Weights of a small mixture-of-experts language model, trained from scratch on English Wikipedia: 2 picks a token.
Below are experts of layer 5 (counted from 0) of a mixture-of-experts language model. Rows are named router (the router's row for the expert), gate (a neuron's input weights, with its number), up (a neuron's input weights, with its number) and show model dimensions 0-127. Each number is 128 + 24 x the weight over its row's rms, rounded and kept within 0 to 255. Numbers have three digits each.
After each expert's rows: a language model's description of what the expert responds to. This comes from a sample of Wikipedia text that the model never trained on.

# expert 17
router:105146141113140095150152135117158137153129159123118129103103122100169090094121127109095115142173131126112136100141148138119112070151152144114145123096122152154136094125132133104147103158141083105116120119134182122127137123099103110123128121121129122101136125119079082128112136103184113120114142106118143192112112149147130092100105091115161122158057069177086137134131139131126132132122
gate1:137113160127134100145118122064134150103125121124127121129069152144125101102108112112143138136125121143064146120129124120125109116161131101135151144154142164084158158129106124076131178166076171128112114144156114123150163148176132118132151123163114129134146169119095138110140116150132158119165165110146120141114073149102140139159125123149113106121134160133104136098134110148127054114139
up1:148100079136115120098142113085146153136108137141140121077141148090159172113110120114123118076133136124125114146169157108079194148143139091104166146119143113114099140133138122149130126153152146118135099108156128109112136117166134128118145106103114207102132135107115129147069128114102104112122128107141132094123118146109140105158138125088110193089133152109105136163141126155125119130133
It responds to: Prepositions. Prepositions after a verb or noun in running prose, mostly of, in, to, for, on, from, such as reappeared in 2006.

# expert 6
router:112150133146144114140123085089136144130109111107151142091109117103133109125089132090100116153171148161116102105158147128114131086123114138126122095121080119167137124102165112094122125121114139153129138105098155170119162138115124142129115126128149103117151119162094093117108129114185068115136169077128127170175089127129111103122126083142154162159112122144079114152089147141148125137119
gate1:140152149126091121130120153098125143153140094080171145156129120143122099123137139121111153149113129131139128126130127118148138103185108130132157097110128140146098136123127167121160143162063116102105091069131121171144123133151135139105083096106117172117071122093158141098149108076142130138139116129149125178164102132137137162123157122154123151123126107161129111090165114128105154154102
up1:174108090099117122121120129120126132113154078180144132159117105133145125151142117136147118141130138113167124163109181157098165132132082133127150139121157073155115149117172146139185112195151182136120109096135144131096089099121163116121138117129121132084104148105128098130132123111136141135110154127176140115137157170140118118097114119099157131117125113090161118144089122106140118118142
It responds to: Markup and delimiters. Second "=" of "==" section headings, table pipes, opening parentheses, quotes and indented line breaks in structured text.

# expert 8
router:066177111114128107116124109107175149151082136108155152103115090124170127060110139133106107142164129120126133101140129147142091093118121145141147108115101115140104164126122119101118112178116143146115120136136182136094167155137139124109087144098128128087139134112127096103100158083135096111137190134137128140115120129121115070124165116110111133159114087154128120126116156133136128124133
gate0:108186108108137176127123140134152105114132161106142113110132156124154128085116096100108097090114125139132135131071093095123115110167121145137152094103164169153091132149113151129121139141118094128161113089113123129039106151121117138125132129128133116124145147125144119128094152097118131159129132180161127151087119123134092171143136087154118092139139099134155139153124146171153123144140
up0:123129115102159135121159112113130106108120107123139101103170131112112119127097129139135094135129174138128126129138113117140138100119097129107078095120170162144140178058118176124151119145119140137150089098116113118100116164125168109132181150114126156113123134113124118124106082130107157132178149125147123127089113179093118162121115111112134083127148140093139090157122153182119163103146
It responds to: Surname endings, first names. Final pieces of surnames and place names, such as Harris-on, Jacob-son, Llo-yd, plus common English first names like David, James, William.

# expert 19
router:109132115151128089124099117090158166158138171133161133106094098137150137109145148131092161144172160115101135059156149149144119127135104127122155094126097122119132128074123106096133089166119104132120125145112199168139153135100126083109132101132145113119135124123126094087141121127170087086122150107167106136142107140136125119141145103150118140154115147140112165119139096119155160135139
gate0:138095116112142128137121158128143097136117129121088133136092158095153175142156152150141096129151133101154119149185139134121137067124122118115138140125137108125108145126147134100143113168102070068117141111108129108162143126122114138165118136148117126167124087120105143171160155096145117095135158114121144153141118146113077111135168139137107120150102140194075132129146096110102162155134
up0:071123132112090139135161127143098110144138072136149117146130132148132158114167147106136141123139121137116116124158139170147103125139121132114125199132125173151125115123102133111103142135129115161170094136124117120143133146123122132154135115211152157109117143106116132142138099155099110083137141085124137173154088083103136125111158109126124163094125098147150158136119128159156188111100
It responds to: Copular and auxiliary verbs. Verbs such as was, is, were, has right after a subject noun or pronoun in descriptive sentences, as in The theatre is.

# expert 30
router:119180179115150119126124092098159157131140151123106139112126064127129133112145118156106155141186138147078105101111137118114094081134110119100153073146082117175125147117136138107162112141119118129129126147096159157100132132079133138130110128096137095121143127138106109118126148096176082124142162125121115148137076134138101130118126110121155120123139137169117112137090140145178115121152
gate1:134181160120133095145135142137119145143139146125154131074098104129132114093163130160173166166159101136109107125092115127117110120096114130146076160156163119125093143092144102102141118113145116134117101133129181130115099138172117140096130113113121118120119092127162108095117118118127115101142090097141188140127128123154135110152077109131166108147152084115130107157110173142130170113149
up1:113109131157142183127162112060095130134132094126096105142088111084065130126131127120110116105088164108146132162134127153119105137142108119112135093132105136123130133126082188140125110132178119142093158133094121095124167110102140117142138130158160173152135136097110130138140128148137136153083161144139076134111104133154119133127139099122092128134126125155102107124113116138168092168119
It responds to: Line breaks after headings. Line breaks ending headings, list items, infobox fields and table rows, plus sentence-final periods, such as ==Species== then newline.

# expert 4
router:123122138175136156114152117089139128115103141144129099101120117141135113092144131090127108171155160108069148105127159129133117117157161144138127116134120129163177102080134115107154136138136098140138145088112131127144128117110091146155083088138152073123116135182080113078106134100155121111139144129121118140171116136149135118148182136123136172127121112150132139110073116110181126128140
gate0:150121110127102106175154153114132127109144143124128157101111123122171140109172149104166123137150088117129148094123155098174110124119113152116126128124131101158077153104098128111141162145102125144106077127128133116132178094128084128130156093130167114120104153122127165111115103107119168136164119135105131146094131142173126095088130070114159082144130125104156096119120181152148136131123
up0:137138073111171149075112129135149132132114116129128110127110114164112127128105125082109123110120128127140105174123149113139153132125135113147139137170119121127155192121081127117158127158173173107096119141146098124124140107123138123152101094113118185098124159110095123183108164171159135100132142091163123131139139139135164124091141131151128161091113111144099134171172134100114133152106
It responds to: Word-initial prefix pieces. First fragment of a longer word split into pieces, often a Latin-derived prefix, such as cont(rolled), spec(ified), ass(ociative), rel, res.

# expert 11
router:089165149127153088123115113067130163113145127152135118131114127125150113101145119086122134123120151140095097121139159128086081125150159131155139117106098110129143135076108124092136141127133103126147116123114145150106131156103138151163113134115131139115144124147111088103111097129183086124125197122140131129122065139186086075114163127130155158149121144154121157122111111149130122161109
gate0:100103150148141134096056155123173128133121137132135146133169145120121134093108141125163131112111129144137147133114132109134099166130150123105120113099084096120154100074124113118147125141126104105160109142102128156149098134113139118114101150103109203135155103122140104141099124113134110103112133175175105144151079129134104108132162097155161127093163129115140130102143175123178141146163
up0:136105100142155134107109117121105089127107115126105089144160087137121098137096091136118116109124150086119158141085141199154144126112127132148167077133088157102130125164118161136147101167121117141110141105099165136177130075092126131075116156130137138124140180125151142136121147107109122097145134150139100098098102119086140133107121139107122145144128145106096129117108137097152144165099
It responds to: Infobox field labels. Field names and colons in infobox and list layouts, such as Location:, Born:, Occupations:, Current champions, Result, and section headings.

# expert 31
router:099145141125104110134149137080156158114099134130137138151102119103169139099151129148101147161122117137106155098140144122099086103133152165090139089149128087115150118107177092098136133155127124114145140137128133140112097123113157118124096102128110070125151100138117105103148128091148117161133162088184124153135115118158114081122127150149146160146093090148131143161102133158195126139117
gate0:104123109093091164154150090093142122111104176136127116126141127153092126084140135163114160137129091139091084125116156142142109172125125134102131102118095158098154094119170143089116094154127095121174106109088149102087107143129153122133098046085124094133144148122121131159156130128122131116125155122149146090107144098141097096138128159125114101138128119109136155121111137133129119127105
up0:119087090153145101112090146164135140126138143151144135154113139070089163110082141151145119126122121121172112110114137143107134132104095091112137139115105128100142143090127126154142077126144125136153126139152155096166137157144180096175126154107136150094181129142099139131095158151154099143101146157151107116170150131134145122154135125141123117151129095149110132137122107077124125188155
It responds to: Inner word syllables. Middle syllable fragments of ordinary English words after a prefix, such as or-pha-nage, deact-iva-te, par-ame-ters, res-ide-ncy.

# expert 22
router:124140146162148120111097117078130172137115120148126121109124054094127137115151105155118112162122126135110123111140165150097103116144151148099132107116062151154144125132132083111163125173134100095140131108114124154123137165129133126143110094112136095093108147140109104097105122112151116114126169095127145184138111086135101128094168117132132121145099127187115133152107104121185128146138
gate1:110144114107155131102125094094136155109145146145113120124123100105103186175124146163126103132153136128101098140119162108110142139112124133115126118081161137125116084141139110156150083149119082120125071122131093147115103130087117135177079142126118131100126134135157102114121092146132111172092114119085137128183118118137155113101127177144122129120132109169143166116065135152121136149115
up1:077097111135161120109122140118111118144132139111138108135121107146105115107151162169150096134166109148116121159078155120130093128143146108137170166149094136095148129150136129118171107141128146141091112131130149115108106142100170129153133166110075150102142140140143044097080138097143166162085151151112141138114132154128103148113118166157145133148112142138146101149105126112133115168114
It responds to: Common content nouns. Everyday nouns and verb stems after articles or possessives, often before a suffix, such as death, role, contact(s), link(ed).

# expert 5
router:093137142106127096147124095123155156139096147140141145135099083116147111087096101133078092137138143104097137103108158109102142114135120107131126112092113130161116149074156105074142124131139127108110145118110138154112154140088111126134097119101155104107126150116096103109113090107198099113169134095155134148122100134147131129118184132117169136149091140170145117123123104140166157130157
gate0:106149090133168104157147110123167128116134094160155144150104123147158150134127185137111120180113114160119127127132125115158178104145122116139153179096142115087148116143123148152094095104138124112133156132146130160118134094123084138156107139171123070112110146152120101101115085104133091136113139134094112120135114104166131126117171112132155152121114090161121098089131149129089133119088
up0:128133158109162153113162120090107077086109132137139136093121130151150111129149093151092143165120142097135075158135118124126108126125144128132114101138160122120124147133181096114146147139156119126115131114114120136111110147143204139138141134115132099115123081119200088148155117147118132138128074132140173112114148120124125130165116099112113108152191152118103135142152095117178149115138
It responds to: Determiners and ordinals. Possessives, articles and ordinals before a noun, such as his, their, first, second, same, plus season-year starts like 2020 in 2020–21.

# expert 18
router:073165123118159111132108100104144144175110141132137120110118069147154087112145105143117123175141152130114140121153131120118106118153145126124129074079110115149109115098116134124123143152148112152138168103139152155110141134133115145135089102114115133121129147135115123093107125098187107140144194093099112149126080092147114101122154127138127130111095129161123150173081123129158148142178
gate1:135105147159120156162157151075141070128125156155078173143128142097154135108130104111069139148126141121128159104127124115122128133095104175134135122149171127175138146098093148122106151182129135149143117139138131144119151120128127097134127103117082106173147082118139138103135185162134151122117105115093108126134152153133120129126132157103144106169101134118139114134084105085096129116123
up1:117163133142125131155118147148162130148101099118115159173143143116115099118097071129124128146117128148102115151105118153087139096122161074147131134163156144136154121106125153127115103130163149128126126150162134117130116107162141138111105128124130165149123085113090160124141139138121090143115088137123171116144168103113128109139147112112120090116086118199107089058128180137109111100131
It responds to: Occupation and field nouns. Nouns and suffix pieces for professions, fields and activities, such as historian, professor, wrestler, music, government, philosophical.

# expert 28
router:114170099112137138142163112106167139163096115144123116123146107147147094087120093106104138138155147125118078120156109139103117126110153145148141098090093134144183137118153101100145116159133145138115134128141162144120158138102118098110032134102131136130133136124117107135154143128133104117129114116148108135143088100127146083160169106129149153155086104127086137116098149155183149114136
gate0:147126129118088147125136135086099094148123113094140149124142128081151114137186066124149097152175107136124097140127144157119088149098098129152121136067149137120155134099161117066126128134138112141113115148097140111106117100124112129091101140115160137130109138141115140097133119154156150114126145093088155114083156107129147128099167155134123148124122122095122112073093157148141166146132
up0:112083094110128125105152086102126140143145123090070133121101152168086126118146085131161146133111142153150132150124150116108108146166177170100125113119154124122099145134133091091114133140111153101152106121142134139128166153146148184139118112144123094146131113100136170139149145133127164088150133122132134148121110137136134156073126078098074123096103094141130134135128098090107104101119
It responds to: Foreign name fragments. Middle pieces of Slavic, Central Asian and other non-English personal and place names, such as Bek-bo-lot, Kuy-bi-shev, Martín-kov-á.

# expert 9
router:096141144134130130098166106101155188117111123109121113118134114104141099101123089142072081130169141117103136091106128165127089114126137098142132082133089146160138144121120147076102120161129105119125134124132158164091136154127141112139090140105176121073121112117111098091138132124171128129129157128157141171135131152129161047123145116121132134138139146139096146130131148145162126141123
gate0:111150168144111093159157121119082154129150140190122129110155079149161109136131136122105128149146103145154090105096103179094132142138131101096138099156103172119137143129129106093107122124124117115144130141155114144106145121119140111112105139090173149142100133174155093106123105154118160128146159147131111104135140124141175100141149178139087118105131126133100125079111134163175094138142
up0:107146105140160096133128137160123160109111121141129124141109148117143100074135126155095162141094087153110136141155161156161146110197151175158127140137131153142124131099108129090154079093135177120154128165098158112134118104131154131142159165171179100129116154101149143135131129084111139128137103121084143117149130100134136114108147148135133140135183142104125106131108149112137093111155
It responds to: Mid-word fragments. Short pieces inside words after a first fragment, often in titles and names, such as Sh-ot, Kn-ow, Tw-itt-er, Comb-ined.

# expert 15
router:093104125125146109112130104124138143147109105112158132118106124100127107098135074113097125126162164110092105100118121101107103096068136158129120115101107132180145103107154128063151141153130104160109142126066167158119135140068142141151123097135129085085147108132143091098114116106150125087135173131097125136136114142122156107134144097130149102143107120155113147147108125135139160108115
gate0:118138092146105104174127081104123115102144141121179101130128130129105160122151117157150116139112162098091101128100120129071165147147131106140126125123092141120165079126118121087175147131141139139075125139100129114148156129105141123144119104130144112121076087177106085138152105135113115120096101129104110113127106100128192124100134124111151083142088165122132156148133163118139137132129
up0:139108109145150111172113112113140111122124119143153088117151151128145129113163129108155133121139136097139122102133102137139148154145127112167111122114147171141134109174155138150159143131127115148076127171190085150130080153110186140118125063141110092145141117096143075090130146114149123150135108116147165154080115106124116131115101091122115141171152124160104146160133094109126132152133
It responds to: Conjunctions and quantifiers. Coordinating conjunctions and quantifier words linking phrases in running prose, mainly and, also or, but, all, some, several.

# expert 27
router:089162124132118121139148115094128119113092108153142103114096127103147158124159117145116095141165186100103124100136183150153117113114141142133116100107064114164129143114121103079135145131128126141092138106120157158098133140109098143136094124131120104107175151161122082110114116114196108143159158112156115153129085144128100110106150105136109143103118152166101124128137099146155140164124
gate0:129124148128138083131136095087138096139123133144110144077115173153144079119163123162112150128124113096104102122149095117156154169113120154135106083122120120113103122124120108163099125150065115096109158089132129140167100147126138139133100171163126125127094124103089121117139170143131117120167142134103140137094109125130113085118118138118138152091114095143143099126139105149182152183102
up0:154132132107135141177174146121098139129142182153145095174148108059137148170107107102144100123116150126138147125100155118125127103153117083138111127182128149118152148116128143145158121077166148158144148139109126155133123152165135115122106131092139118116165145148150145117118115125104134122140106112161107111179127156152136168137134067111131118153117163114091159095112129132109147093148
It responds to: Past verbs and endings. Main verbs after was, to or he, and verb endings -ed, -ing, such as released, became, protested, learned, deposited.